config.yaml
d_shared_expert: 128
n_groups: 4
groups_per_token: 3
Below are experts of layer 4 (counted from 0) of a mixture-of-experts language model. Rows are named router (the router's row for the expert), gate (a neuron's input weights, with its number), up (a neuron's input weights, with its number), down (a neuron's output weights, with its number) and show model dimensions 96-191. Each number is 128 + 24 x the weight over its row's rms, rounded and kept within 0 to 255.
After each expert's rows: a language model's description of what the expert responds to; "mostly gets" lists some tokens that are sent to it at least half of the time. This comes from a sample of Wikipedia text that the model never trained on.

# expert 28
router [140 165  99 189 149 145 108 125 146  83 118 110 147 143 117 114 153 134 152 125 149 121 144  85 117 144 112 112 135 118  72 136 136 127 116 146 130  99 129  78 145 126 146 143 133 169 129  87 126 137 118  98 162 101 155 134 174 123 137 152 178 125 110 125 128 133  97 152 134 147 133 122 126 137  87 132 101 152 148 145 155 156 163 139 112  81 135 135 148 158 111  94  87  85 142 104]
gate1 [112 106 147 170 183 163 132 152 120 155 115 127 151 137 124 128 116 127 147 101 158 147 146 144 121 148 137 133 178 129 142 142 119 114 130  80 134 124 146 101 124 171 135 141  92 123 124 171 145 142 123 112 111  83 157 109 165 123 168 112 113 122 141 124 122 125 116 154 114 133 127 122 126 116  74 152 109 127 124 177 155 133 115 117 124 123 140 142  93 135  98  91 122 103 151 107]
up1 [108 116 113 158 135 163 125 168 147 123 138  78 170 128 121 122 156 150 108 125 185  98 127 118 137 150 140 121 175 156 150  90 120 164 137 123 100 164 160 115 135 126 134 104 129 136 112 159 176 156 161 154 135 115 118 132 136 109 141  90 111 124 131 149 128 138 146 107 123 187 119 131 111  96 137 109 154  98 112 127 128  93 122  90 130 136 141 158 140 101 132  98 129 116 109 143]
down1 [107 101 159 135 138 140 155 132 111 134 117 157 142 123 162 123  94 148 121 120 159 148 144 146 115 114 119 112 155 166 125 157  79 119 162 106 130 141 124  99 150 102 170 114 125 188  96 117 122 112 124 103 167 144 159 113 139 163 133  89 153 119 131 104 181 125 115  99 154 163 133 106 111  94 142 138 111 119 148 126 104 171  98 105 139 123 120 105 125 122 105 140 129 151 156 102]
Description: Final a, ia, ra, ina pieces ending names and places like Tikkuril-a, Ângel-a, Dakot-a, plus dashes – and — in tables.
mostly gets: "a", "ia", "ra", " –", " -", "ah"

# expert 4
router [155 124  94 147 150 103 113 118 136 110  82 131 133 147  80 134 155 127 134  90 144 100 135 137 112 134 112 141 137 113 103 107 156 157 138 104 108  82 144 104 131 101 149 128 143 116 129 172 140 169  54  77 157 153 139 129 170 127 134 135 155 128 112 151 136 129 149 142 125 136 121  97 107 163 110  97 134 133 153 149 167 125 190 119 132 123 140 103 113 154 165 115  69 115 107  97]
gate0 [141 151 112 139 139 149 109 180 101 119 128 151 116 144 108 116 113 108 132 114 102  84 126 144 166 168  91 139 141  96 101 130 139 102 136 132 125 129 160 162 113  80 156 133  88 110 141 124 147 146 137 144 107 125  80 142 111 109 130 109 154  98 103 145 131 156 165 123 106  96 136 129  81 120 127  97 137 163 146 172 148 143 165 144 128 139 109  94 140 104 123 124 130 106 136 134]
up0 [175 156 102 141 108 154 148 100 154  99 121  73 179  98 119 147 108 111 143 167 143 104 120 141  99 124 125 173 187 159 112 132 156 142  82 145 157 166 142 125  99 114 164  77 148 124 155 153 117 111 112  90 121 143 146 114 122 129 106 181 142 106 137 138 141 115 116 119 134 163 141 171 152 121 140 116 109 111 151  69 113 118 112 145 165 120 132 101  57 129 123 112 172 172 113 146]
down0 [ 76 143 148 117 141 124 125 104 105 149 123 138 169 147 121 113 141 128 118 101 103 142 113 145 114 175 117 123 121 134 155 125 158 131  90 157 113 149  97  84 136 105 129 112 111 166 116  98 152 133 137 123  85 108  86 111  87 153  84 120 150 129 111 117 115 123 127 109 113 105 111 118 105 128 115 129 117  87 104 125 126  85 149 136 100  98 115 135 166 125 155 137 111 130 151 166]
Description: Word-internal pieces containing t, it or ch, as in hosp-it-als, defin-it-ely, hun-t-ing, in-ject-ion, plus capital T and L starts.
mostly gets: "t", " T", "it", " t", "ch", " Ch"

# expert 19
router [153 107 106 149 149 153  84 136 124 128 124 120 157 129 141 115 141 116 127 114 124 118 143 150  64 134 139 131 150  89 113 145 120 141  83 114 153 111 155  92 148 118  87 116 118  96  72  82 151 118 108  90 173 109 166 148 129 112 167 154 106 119 123 182 100 132  82 119 163 186 105  98  98 145 129 108 160 142 140 172 135 126 142 119 103 131 121 132 140 146 154  96 106 143 110 106]
gate1 [138 138  86 183 149 146 109 124 127 130 147 105 122 147 146 141 170 125 108  96 136 136 106 158 135 145 101 185 146 131 134 116 149  94 132 140 154 139 168  55  93 133 106 111 118 146 145 163 105 107 100 121 114 120 114 154 119 150 131 114 122 110  98 101 130 121 122 181 118 140  95 128  94  98  98 153 136 118 127 181 101 125 184  73  80 156 149 167 168 110 136 133 137 135 119 117]
up1 [144 173 135  99 133 138 117 159 164 139 122 152 135  97 131 130 123 133 143 143 153 111 158 101 130 102 109  84 132  92 111 132 121 162 132 149 144 119 118 136 172  89  97 155 127 100 124 132 169 118 134 128 126 129 175  86 107 135 164 150 168 143 177  92  87 105 103 113 163 153 148 141 135 159 154 121 142  79  76 124 131 148 120 159 135 102 117 102 129 105  85  99 139  91 144 110]
down1 [129 167 102 120 158 166 144 101 138 136 136 140 136 117  93 107 146  81 159 114 101 126 112  83  98 104  78 125 122 110 115 110 111 179 109 163 115 110  92 116 141 141 102 107 139 129 130 146 100 145 115 157 140 168 117 163  99 107 103 128 136  90 109 161 107 107 142 124 169 138 157 106  80  93  99 102 142 128 176 145 114 100 186 127 165 133 127 112 113 132 129 117 108 138 182 149]
Description: Whole nouns or closing word pieces like season, team, game, film, work, ack, ase, ition, often in sports and media articles.
mostly gets: "ase", "ack", "ition", " work", "ick", "ank"

# expert 27
router [156  96  95 107 157 150  97 133 115 126  84 100 109 120 132 127 105 105 180 119 127 132 152 121 114 132 134 140 143 145  92 129 141 160 148 151 107 116 132 115 129 103  78 105 125 169 113 124 105 126 115 124 165 116 158 127 116  75 146 140 116 137 125 118 150 124 133 132 102 177 133 112 121 158  99 107 138 148 169 143 131 180 133 137  91 100 143 118 121 106 120 112 104 105 148  94]
gate0 [138 158  95 143 138 123 128 159 172 170 114 164 144 146 107 128 117 137 130 127 155 130 198 127 121 169  75 163  97 125  92  87  93 111 137 167  98 129 155 115 157 127 137 146  78 150 111 141 109 109 141 179 155 120 126 143  64 122 129  98 115 149  99 131 161 126 132 117 116 138 132 105 104 164 169  99 145 123 130 153 178 160 121 115 174 132 160 158 105 166 163 137 130 130 144 155]
up0 [146 116 141 149 104 122  96 118 137 156  98 150  70 121 102 141 160 138 104 138 107 143 117 161  95 170 108 114 141  86 139 144 121 137 141 113 163 129 106 124 158 126 160 136 104 147 135 185  79 122 140  77 112 127 125 124 144 119 103 110 145 136 139 138 121 116 138 182 127 100 138 182 106 158 135  99 138 163 145 117 140 127 114 117  95 126  99 116  97 110 102 102 118 133  64 126]
down0 [126  96 104 133 153 132 126 134 167 122 169  71 137 164 150 113 112 102 119 140 119 138 112 162  91 136 154 119 152 159 124 153 139 120 135 142 151  67 138 130 128 122 102 120 149 139 119 112 127 133  99 123 102  95 127 114  93 123 126 109 114 130 168 123 122 146 123  60 158 122 175 162 127 114 183 123 128 147 150 134 140 132 139 103 135 153  73  90 118  97 108 129 118 105  70 156]
Description: Word pieces like em, um, ag, un and R or r, often second piece of a word, as in Seminary, enemy and female.
mostly gets: " R", " r", "ag", "em", " v", "un"

# expert 26
router [144 153 126 133 166 134 127 119 143 112  91 144 152 155 103 156 124 119 136 155 167 122 134 118 103 105 100 132 142  98 132 127 145 149 158 145 143 110 147  87 141 121 131 145 118 109 118 136 146 134 137  98 126 135 155 175 164 107 146 130 125 127 104 136 155 123 114 142 134 130 131  92 105 149  84 123 162 136 157 147 132 169 136 112  91 100 167 102 117 112 165 120 116 117  68 102]
gate0 [ 95 100 137 132 132 154 148 135  88  63 113 148 169 140 120 107 144 125 112 129 146 133 153 132  95 123 158  85 182 113 101 112 173  99 127 109 110 144 142 100 119 164 130 127 110 146  99 129 127 128 134 124  86 105 119 122 144 139 124 145 135 140 147 101  91 147 149 120 112  89 171 119 115 140 139 155 127 151 186 159 130 167 101 150 109 109 113 133 113 163 124 123 116 158 138 103]
up0 [165 153 135 137 147 120 102  98 144 139 126 133 101 128 100 127 110 109 114 114 130 128  98 168 136 145 118 165  66 119 116  94  81 179 105  98 146 138 109 142 162 154  99  95 141 118 152 112 145 122 110 120 134 156 125 142 115 114 114 106 156 160 107 151 146 108 104 114  98 166  81  90 132 112 106  95 124 118 113 127 180 142 116 106 156 152 162 109 129 147 111 135 178 116 137 137]
down0 [144 111 177 131 121 147 125 121 139 137 125 147 121 107 107 124 146 120  54 138 130 165 184 149  96 114 132  83 187 172 114 131 155 119  99 133 162 134 162 103 135 127 103 124  88 157  77 129 108 144 118 117 124 141 162 132 136 124 160 164 160 122 163 131 127 104 137 123 139 121 147 144 124 136 124 115 109 136 103 157 134 142 131 134  94 108 109 126 110 156 115 109 152 179 127  94]
Description: Articles the, a, an, The and possessives his, its, 's after a preposition or verb, e.g. of the, is a.
mostly gets: " the", " a", " The", "'s", " A", " his"

# expert 31
router [157 109 101 149 120 117 117 119 107 104 130 101 131 165  95 177 105 124 145 141 128 131 124  92  90 105 113 123 136 117  96 165 101 174 145 137 130 108 153  73 141 139 137 124  97 154 108  76  99 100 132 145 166 147 173 136 150 145 170 150 138 145 109 102 104 147 117 113 124 114 134 106  82 180 129  97 164 101 130 166 151 132 143 154 112 127 149 116 115 133 116 106  83 128 111 102]
gate1 [135  65 121 100 128 133 107 140 143 185 128 128  79 151 156 101 136 144 156  95 144 136 141 149 121 135 155  86 151 118 100 108 132 158 101 112 102 161 137 122 169 161 113 130  92 155 133  80 147 111 128 150 128 113  94 133 136 137 132 110 135 139 120 141 118 116 117 108 135 113 114 187 133 113 125 113 124 108 123 155 131 129 118 146 126 124 165 116 135 151  98 145 139 137  78 141]
up1 [103 147 139  90 154 180 162 148 157 134 136 162 122 119  85 151 110  89 100 129  80 146 105  91 125 162 121 139 103  91 134 137 167  96  71  97  94 120  96  94 141 147 146 126 101 113 134 133 145 114  94 143 126 140 176 162  90 123  71 125  97 105 119 131 180 123 115 145 127 149 156 122  95 125  94 156 113 109 127 100 138 133 131 140 126 128 138 108 134 120 136 123 105  79 167 161]
down1 [158  82 144 124 170 128 140 146 121 138 128  82 154 134 143 103 148 139 150 126 100 132 141 149 117 155 113 101 133 111 114 144 106 114 149  67 102 124  90 103 151 145 107  94 120 103 146 136 147 119 132  92 104 136 172 131 120 128 131  98 166 199 112 146 172 156 153 135 124 116 141 144 140 122 119 133 133 129 115 123 180 167 116 113 168 106  95 100 128  93 103 126 127 111 101 126]
Description: Table-cell pipes, colons after infobox field labels, semicolons and slashes separating values, as in Written by:, Coordinates:, Messina / 35.
mostly gets: " |", ":", ";", " /", " —;", " •"

# expert 24
router [163 132  92 133 128 119 101 159  92 120 130  92 129 141 147 108 158 130 167 116 114 145 133 140 122 146 143 153 149 136 100 115 162 171 144 129  69 134 145 110 181 156 129  93 106 138 130 112 173 185 114 131 142 132 157 132 156 105 137 110 149 136  78 174 131 108 100 173 129 154 111 102  61 114 118  98 130 111 144 131 105 161 129 138 103 136 160 117 128 132 151  89 112  86 121  93]
gate1 [151 158 118 147 168 110 128 162 114 102  86 125  80 137 174 123 112 117 151 128 137 125 116 165 139 133 165 142 147 128 134 130 148 190 118 177  89 145 155 132 167 135 123  78 104  88 150 125 124 134 104 139 139  88  84  90 136 164 142 137 133 133 109 180  95 124 114 134 159 143 147 137  85 123 155 142 157 113 121 124 105 166 129 135  84 131 147 120 134 116 118 153  80 122  75 151]
up1 [108 123 108 145 181 117 150 179 145 134 110 143 100 157 172 113 123 140 126 180 143 115 128 147 166 121 163 156 156 110 155 161 143 155 159 148  78 122 141 117 160 100 149 100 102  82 129 129 107 128  98 151 129 118  66  95 132 167 125 131 120 132 120 157  92 119 100 129 158 116 146 150  85 126 154 150 103 127 115 124  91 157 128 164  79 112 139 159 125 135 102 117 122 121  53 144]
down1 [ 84 120 147 146 121 136 144 134 129 124 133 126 100 125 120  78 147 115 136 123  97 158 100 138 121  90 119 148  99 116 143 123 145 135 138 162 144 196  97 125 135 105 140 135 161 132 158 101 144 155 182 118  88 123 149 121 137 143 150 109 105 111 155 126  77  95 173 155 122 166 109 100 121 108 156 133 120 140 121  82 139 105 124 139 145 124  86 133 119  75 146 155 149  97 126 136]
Description: Auxiliaries and function words after a subject or clause, mainly was, is, were, had, as and with, plus -ed endings.
mostly gets: " was", " as", " with", " is", " were", " had"

# expert 16
router [159 123 107 139 159  93 119 164 110 115 115  96 163 129 134 134 113 124 164 134 133 116 118 157  92 133 126 132 135 147 114 178 114 173 118 176 135  95 127 104 138 154 115 136 147 158 112 160 133 153 125 120 164 151 129 111 110 126 137 122 156 108 130 128 107 131 152 140  85 165 126 107 130 134 130  86 111 103 188 155 129 160 175 134 111  95 134 117 136 155 123 126 103 102 114 102]
gate0 [128 117 104 107 142 135 120 151  91 163 164 166 125 104 102  97 106 146  97 126 112 155 125  81 103 176 140 119 142 118 131 156 141 125 129 140 159  71 118  91 135 149 105 125  87 177 151 136 123 102 130 133 167 144 113 134 134 124 129 167  87 143 150 116 124 129  89 114 127 120 126 118 145  96 128 162  85  86 136 174 120 153 101 128  92 125 132 125 130 132  61 125 111  96 151 120]
up0 [104 107 103 118  72 100 123 126 100 147 141 177 148 125  85 106 143 160 116 132 118 144 115 132 131 136 125 160 121  74 136  99 160 159 168 116 105 105 127 147  99 115 124  95 165 168 143  70 101 108 111 119 167 103 123 112 144 120 131 154 188 137 132 161 123 116 114 104 114 116  60 120 127 149 138 147 128  64 115  72 139 180 118 146  93 108 149  80  86 148 109 147 127 129 136 134]
down0 [134 108  87 194 164 130 129 119 167 115 153 182  92 115 123 151 128 137 142 120 100 126 115 121 171 140 162 160  75 127  99 103 124 138 125 150 147 171 153 101  84 147 132 148 112 143 118 114 117 123 107 127 133  96 101 122 100 139  64 184 102 160 131 100 118 136 122  77 102  82 114 148 156 132 118 131 104 120 141  99  96  99  74 133 130 103 123 111 121 160 139 152  90  97 144 158]
Description: Word-initial or inner pieces starting with b, p or c, or est, et, ant, as in Come-b-ack, steam-b-oat, Some-b-ody, qu-est-ioned.
mostly gets: " B", "et", " c", "b", "p", " b"

# expert 3
router [156 140  97 141 104 157 122 114 136 117 107 130 113 115 114 112 154  98 152 173 134 113 154 150  98 113  94 145 162 140 118 152 129 110 134 147 150 105 145 100 143 140 148 118 141 150  79 136 116 118 111  77 182 136 140 177 117  58 129 150 157 113 139 128 115 107 147 154 113 138 128 100 135 134 137  72 134 133 164 144  91 155 133 134 100 138 135 110  95 148 157 103 113 140  81  96]
gate1 [109 162 117 139 112 138 153 119 131 135 117 129 132 144 135  88 132 163 128 123 118  80 165 147  90 126 122 157 164  81 122 134 138 102 133  85 107 127  78 128 114  99 163 176 160 148 130 120 162 140  95 137 127 109 129  97  95 155  80 104 111 101 140 128 158 133 127 120  88 112 138  76 143 143 136 117 119 158 148 119  79 169 109 114 136  96 105 102 118  98 126 121 101 151  93 113]
up1 [127 114 119 147  96 135 159 115 154 135 146 117 122 145 134 113 137 119  75 167 112  75 137 153  98 155 130 144 174 121 109 161 150 111 145  54  94 132  95 142 123 128 149 125 149 146 146 126 119 105 106 112 129  84  79 111 109 132  76 100  87 120 185 147 133 127 114 157  97 109 146  99 122 123 106  98 139 128 120  93 102 131 169 135 152 126 158 134 179 141 135 117 116 111 115 117]
down1 [125 121 168 165 131 106 193  93 133 132 151 127 166 137 151 150 119 118 132 144 127 134 127 110 131 142 134 130 117 141 142 137 125 138 105 121 121 134 132 168 106 142  77 141 110 106 143  89 110 148 124 105 143 100 117 123 140 126  98 138 128 119 221  77 108 144 144 115 101 124 123 139 157 139 112 106 142  96 116 102 129  83 158 143 139 158 119 165 169 133 164 133 148 113 156 159]
Description: Digit pieces in years, scores, measurements and table figures, especially 19 and 20 beginning years, as in 2023 and 1934.
mostly gets: "20", "19", "5", "7", "8", "18"

# expert 17
router [130 138 116 127 116 124  69 129 133 113  90 142 135 177 103 152 125 157 130 118 123 139 154 139  84 102 124 145 107 129  93 101 134 182 113  91 101 116 139  94 129 149 131 135 133 115  96 128 103  98 118 109 162 154 197 151 142 106 158 132 139 156  95 138 155 139  61 129 122 169 123 126 120 144 105 127 137 168 121 157 104 160 155  75 116 107 163 124 113 154  93 121 128 109 148 125]
gate0 [128 131  91 159 152  99 170 122 124  77 125 125 131 144 101 137 118 128 160 146 168 192 141  95 158 133 110 140  92 139 130 107 110 145 112 139 154 127 151 161 135 153  83 150 124 132 130 143 147 147 105 112 120  92 142 106 128 111 151 182 155 110  79 130 114 133 101 113 120  94 121 120 131 109 107 133 105 111 136 148 167 155  89 134 132 117 149 127 118 123 132 136 103 104 137 138]
up0 [114 148 126  89 128 108 109  97 159 119 104 157 103 101 131 167 122 110 155 107 142 103 150  52 136 144 146 140 110 135 179  89 155 121 119 168 136 139 140  92 113 137  82 104  96  97 178  94 138 143 136 112  98 132 155 131 158 125 125 134 103 137 132 118 133 116 157 143 138 141 131 138 152 146 112 140 124 101 111 111  76 127 112 138 127 133 161 115 143 137  99 115 139 126 126 142]
down0 [146 148 115 192 140 125 128 136 107  66 152 126 122 109  91 149 111 151 102 124 127  65 144 113 136 129  89 102 168 109 116  97 129 109 104 176 136 135 127  95 147 169 146 140 133 132 142 153  90 141 110 109 170 113 143 116 128 126 114 122  98 110 133 110 125 185 103 120 127 163 122 116 115 151  91 119 126 136 135  88 108 145  96 171 129 103 160 151 123  64 124 143  79 123 119 126]
Description: Small pieces like e, y, o, el, le, re, ot inside or ending words, often in foreign titles and names, e.g. Stern|e, h|ot|el.
mostly gets: "e", "el", " E", "le", " re", "re"

# expert 11
router [154  69  82 168 147 155 104 120 107 116  76 134 153 154 103 108 135 109 152 127 165 104 161 125 119 162 111 179 148 125  97 117 139 154 118 108 125  98 146 113 122 142 146 101 132 117 115 136 126 159  93 102 171 105 187 172 136 117 155 132 151 131 107 149 157 135 132  98 110 144 117  99 109 125 131 112 128 121 140 136 122 170 169 153 116 152 131 135 106 153 134 103 101 132 105 104]
gate22 [120 114 172 128 122  82 142 111 121 127 103 143 171 164 155 148 156 124 137 134 161 130 131 134 123 131 110 114 145 149 124 129 148 150 168 145 112 165 106 120 123 134 105 119 115 136 150  99 167 136 162 128 162 105 171 134 103 124 151 143 135  75 122 129 128 148 153 102  96 114 114 108 132 140 116 124 121  71 146  99 177 133 133 117 166 107 116 134 116 121 108  76 129 105 174 147]
up22 [146 132 161 106  96 136 128 123 112 170 130 159 125 151 112 161 126 141 150 134 104 113 167 117 128 115  94  96 157  94 204 149  91 120 103 125 119  74 132 130  95 118 176 125  92 130 173 121  90 118 132 145 115  75 197 117 143 121 108 107 166 114 145 128 140 121 152 123 141 143 154 121 161 142 123 172 144 132 169 136  93 157 145 131 104 143 123 131 162 138 129 122 105 132 117 104]
down22 [157 117 150 113  97 160 128 142 153 126 141 145 137 162 127 140 124 157 118 142 143 122 157 119 137 121 113 106 129 154 132 170 113 120 126 106 144 116 167 123 149 116 188  81  73 115 146 109  97 124 130 109 135 139 142 101 143 171 143 113 108 152 139 145 130 158 150 131 116 104 178 121 153 103 150 129 126  95 135 160 132 131  74 126 139 119 143 122 106  97 109 190 125 120 143 117]
Description: Mid-word consonant-heavy pieces like ard, art, act, ev, ax and starts sp, tr, e.g. c|art|els, for|ward, L|ax|mi.
mostly gets: "ard", "art", " sp", "ev", "act", " tr"

# expert 29
router [136 177 122 121 168 101  70 128 105 116 119 110 163 145 109 140 154 138 155 137 147 146 132 126 124 129 145 120 143 108 108 121 118 132 132 159 110 111 158 118 135  71  88 148 165 151  93 122 120 151 123 112 156 125 150 143 149  95 127 155 116  73 119 138 166 122 143 113 160 108 133 116 130 195 103 108 155 127 132 154 143 128 148 112  58 100 153 100 122 168 170  96  96 126 131 102]
gate0 [156 108 112 142 155 144 158 154 153 118 117  88 174 160 163 167 122  73 146 101 135 175 148 126 125 118 172 144 131 133 127  74 126 135  82 137 132 128 140 137 160 117 114 124 103 154 140 127 106 131 136 127 124 166  94 127 137 148 151 107 129 144 142 114  86 136 155 154 115 113  91 147 119 140 153 146 148 169 160 132 131  78 174 110 139  98 152 118 105 131 146  93 161 160 126 142]
up0 [109 126 120 148 146 100 113 157 173 148 126 146 108 142 167 118 145 164 140 195  86 131 172 149 147 109 159 122 119 107 145 118  91 123 187 128 155 102 136  80 151 127 106 137 152  95 181 156 155 134 137 104 134 108 146 178  91 150 114 151 157 174 127 167 116 120 183 130 117 106 139 107 119 115 129 133 122 115 120 127 142 121 134 131  81 103 105 143 111 169 126 149  92  90 106 139]
down0 [128 101 138 163 146  72 101 109 125 123 137 140 120 118 131 126 145 118 119 123 179 128 140 112  77 168 134 158 118 130 170 100  93 124 110 138 152 115 186 156 144 138  94 134 113 145 147 123 114 124 110 134 116 108 173 131 113 150 121 160 165 130 155 102 131 141 111 105 165 123 155 111 106 151 155 127 113 145  71 110 143 183 133 168 144 138 109 149 149 133 179 111 142 153 142 134]
Description: Bare space, parentheses, dashes and math symbols just before numbers in tables, dates and formulas, e.g. August 11, 2010–present.
mostly gets: " ", " (", "–", " −", "(", " $"

# expert 5
router [156 124  97 144 148 170 117 124 165 116  86 148 125 169 108 156 149 130 154 131 143 118 144 138 131 128 148 112 110 148 107 111 134 162 120 156 134  92 144 106 133  91  98 150 153 167 124 129 106 153 140  97 122 141 131 132 136  67 147 158  97 110  58 113 100 142 152  90 116 116 105 119  91 157 114 118 101 135 120 134 100 140 133 100 130 111 144  93  86 180 131  87 109 146 119  95]
gate1 [172 144 106 192 130 125 146  62 115 131 139 124  72 169 173 120 105 141  94 125 150  83 143 131 145 129 174 124 136 172 134 133 100 148 120 145 124 119 159 147 116  90 105 145 104 118 130 125 139 126 133 149 109 148 150 159 113  60 124 148 149 171 131 109 131  77 122 119 156 141  88 140 121 133 137 135 153 135  94 126 156 130 104 105 109 114 104 116 121 118 158 136 106 127 137  99]
up1 [ 73 108 114 129 168 130 142 155 150 134 111 126 118 122  83 153 118 175 119 150 107 180 110  92 120 110  77 131 130  91 147 142 121 123  96 135 153  87 115  88 134 166  86 142 157 130 125 142 122 117 122 144 111 122 119  99 131 118 153 124 150 115 137 146 172 178 136 142 129 136 151 130 128 144 131 109 128 135 105 109 131  95 158 147 132 196 185 128  92 193 115 103 108 146  96 131]
down1 [115 107 127 110 128 139 113 127 154  97 111 171 125 116  93 117 121  44 117 103 116 114 129  84 148 126  84 129 156 118  76 124 148 153 114 135  98 128 134 166 133 130 153 156 138 116 123 134  91 145 156 155 121 159 141 129 125 162 105  99 110 105 173 125 148 110 130 160 153 134 145 158 143 117 108 134 127 138 106 152 110 119 132  86  96 133 125 163 163  98 120 137 143 148 137 129]
Description: Function words of, in, and, to, for, on, by, from right after a noun or verb, e.g. dynasty of, named by.
mostly gets: " and", " of", " for", " on", " in", " to"

# expert 25
router [154 142  99 135 187 119  82 144 112 117 109 120 176 114 119 122 123 135  93 122 147 139 158 139 129 152 108 137 135 105 109 130 125 156 123 176 104  95 163 102 151 138 110 107 157 109 138  95 108 142 115 134 180 143 148 169 136  90 131 137 114 130  90 133 115 134 134 149 130 152 123 103 122 173 118 113 148 128 143 132 171 145 135 135 135 130 134  75 136 125 115  74 119 126 156 109]
gate0 [117 169 109 138  73 105 100 101 122 101 171 129 106 124 184 119 137 121 128 126 127 100 139 125 130 143 118 154 115 149 108 156 108 110  68 128 142 102 166 140  88 140 142  83  87 125 157 144 100 156 186 124 144 160 119 130 154 137 133 108 126  95 134 125 101 114 101  74 131 132  90 121 129 125 139 124  92 139 129 144 121 117 116 157 124 137 140 120  79 157 135 151 162 133 186 119]
up0 [113 151 142 130  93 113 114  96 160 115 119 130  90 129 117 141 121 148 103 128 178 150 147 145 124 197 151 132 102 126 146 126 104 105 121 159 137 110 141 138 100 128 133 100 147 151 142  98 101 128 162 168 125 183 118 161 166 114 130 112 101 105 102 125 130 139  93 128 125 141 131 113 132 149 102 102 123 123 112 136  99 163 112 136 136 112 122 131 122 145  90 121 153 111 176 115]
down0 [121 147 132 160 144 141 137 146 129 139 120 134  99 137 116 165 127 119 151 145 212 145 124 136  95 104 133 141 119 128 103 107 111 139 134 101 145 150 121 117  90 190 129 147 138 162 127 158 111 148 195 153 111 108 132 134 139 110 157 155 114 148  71 158 147 112  91 121 136 134 109 168 152 128  91 121 142 128 100 108  68 127 127 139 117  93 119 142 140 141 142 135  95 133 104 143]
Description: Initial capital letters D, T, N, K, J, V and lowercase d pieces, in names and words, as in Rotter-d-am, D-ivine, we'd, H-absburgwarte.
mostly gets: "d", " T", " V", " D", " K", " N"

# expert 7
router [147 106 123 135 174 146  92 165 128  86  83  98 125 159 140 200 129  78 137 131 107 133 173 114  85 110 111 127 147 138 113 139  84 116 133 117 131 109 147 124 114 134 120  98 168 112  97 122 144 133  88 139 168 126 134 143 109  85 139 142 108  92 112 175 109 141 122 146 127 129  97 133 101 134 114 103 137 141 118 166 116 140 179 103 117 152 116 119 134 136 137 125  92 123 118  99]
gate0 [120 108 116 130 132 161 146 137 123 135 181 144 153 138  94 130 130 106 157 109 132 181 125 127 122 143 142  94 154 161  87 117 132 150  75 132  97 167 116 138 107 156 136 130 132 128 133  96 132  90 125 152 136 111 104 142 109  94 107 153 125 127 122 150  85 104 162 114 188 177 117 113 123 118 113 111 136 126 117 157 160 124 136 103  80 148 108 142  83 149 124  87 124 102 122 138]
up0 [ 93 159 109 134 106  70 133 115 151 100 138 135 123 148 125 114  80 150 137 152 120  79 136 108 126 150 101 158 145 121 155 138 144 114 127 161 149 116 156 125 127 113 124 124 170 128 111 148 101 138  75 180 105 133 138  80 133 128 138 114 166 103 154 110 133 174 116 119  95 113 148 156 120 155 127 119 150 128 172 150 111  97 117 214 158 129 141 149 109 121 120 148 133 147 131 136]
down0 [115  96  95 153 153 118  94 125  94 106 118 184 154 117 111 102 130  91 124 154 155 152 154 137 142 114 114 125 127 112 165 189  97 119  90 130  82 126 150 122 156 156 121 130 101 135 159 148 111 153 112 108 107 112 197 133 138 152 144 155 132 114 166  91 134 131 141 158 133 144 105 145 115 175 118  83 117 145 154 141 126 130  87 152 153 117 153 108 125 121 114 107 142  99 149 115]
Description: Word-internal pieces such as c, ic, ac, in, as, z, as in I-c-eland, Appl-ic-ation, crit-ic-isms, Gl-as-gow, often in names.
mostly gets: "in", "c", "z", " C", "ac", "ic"

# expert 9
router [141 124 115 149 143 164 114 138 151 120 109  91 144 156  96 165 122 104 127 177 134 129 143 141  93 162 119 108 150 153  89 153 120 123 105 130 120  80 192  69 142 127  98 130 103 118 126 159 131 165  59 139 152 155 128 150 136  81 150 150 124 168 128 149 133 135 132 128 108 132 133 102 120 135 133  86 127 127 164 122 104 149 117 112 110  89 146 112 132 227 136 111 107 105 123  87]
gate0 [137 118 114 147 119 157  83 153 153 103 169  86 140 130 129 145 110 185 164 138 130 135  80 129 132 121  88 129  99 141 126 132 135 143 117 121 111 134 157  86 108 152 126 106 110 147 113 120 118 121 126  92 134 134 152 154 170 167  96 116 120 186  98 172  85 106 130 151 169 134 142 117  93  98 160 140 120 131 122 155  93  95 134 123 132 145  88 166 129 144 122 116 148 100 124 132]
up0 [146 158 165 109 110 148 105 161 139 118 125 103 132 110 171 157 160 113 102 122 130 127 170 143 124  91 140 111 138 158 118 144 165 135 109 116 125 137 189 127 147 101 118 131 108 146 166 108 148 149 116  94 132 135 114 155 126 121 127  88  95 120 113 170 118  81 122 146 149 148 117 165 141 142 132 103  92 155 161  95 147 139 117 162 125 153 114 111 118 107 148 137 155 170 166  90]
down0 [133 167 145 111 128 113 125 108 187 134 125 130 142 151 118 130 187 164 178 119 137 133 184  90 127 103 105 115 117  93 153 153 119 119 106 131 110 121 126 146 100 167 170 139 110 120 147 146 144 101 122 150 159 143 175 117 140  73 129 134 148 149  66 152 174 135 137 122 139 157 128 158 138 123 116 119  99 127 133 114 119 160  90 111 121 121 138 118 133 131 113 148 137 130 114 147]
Description: Mid-word pieces with r such as er, ar, r and ir, as in entrusted and managerial, plus function words like also and his.
mostly gets: "ar", "er", "r", "ol", " also", " his"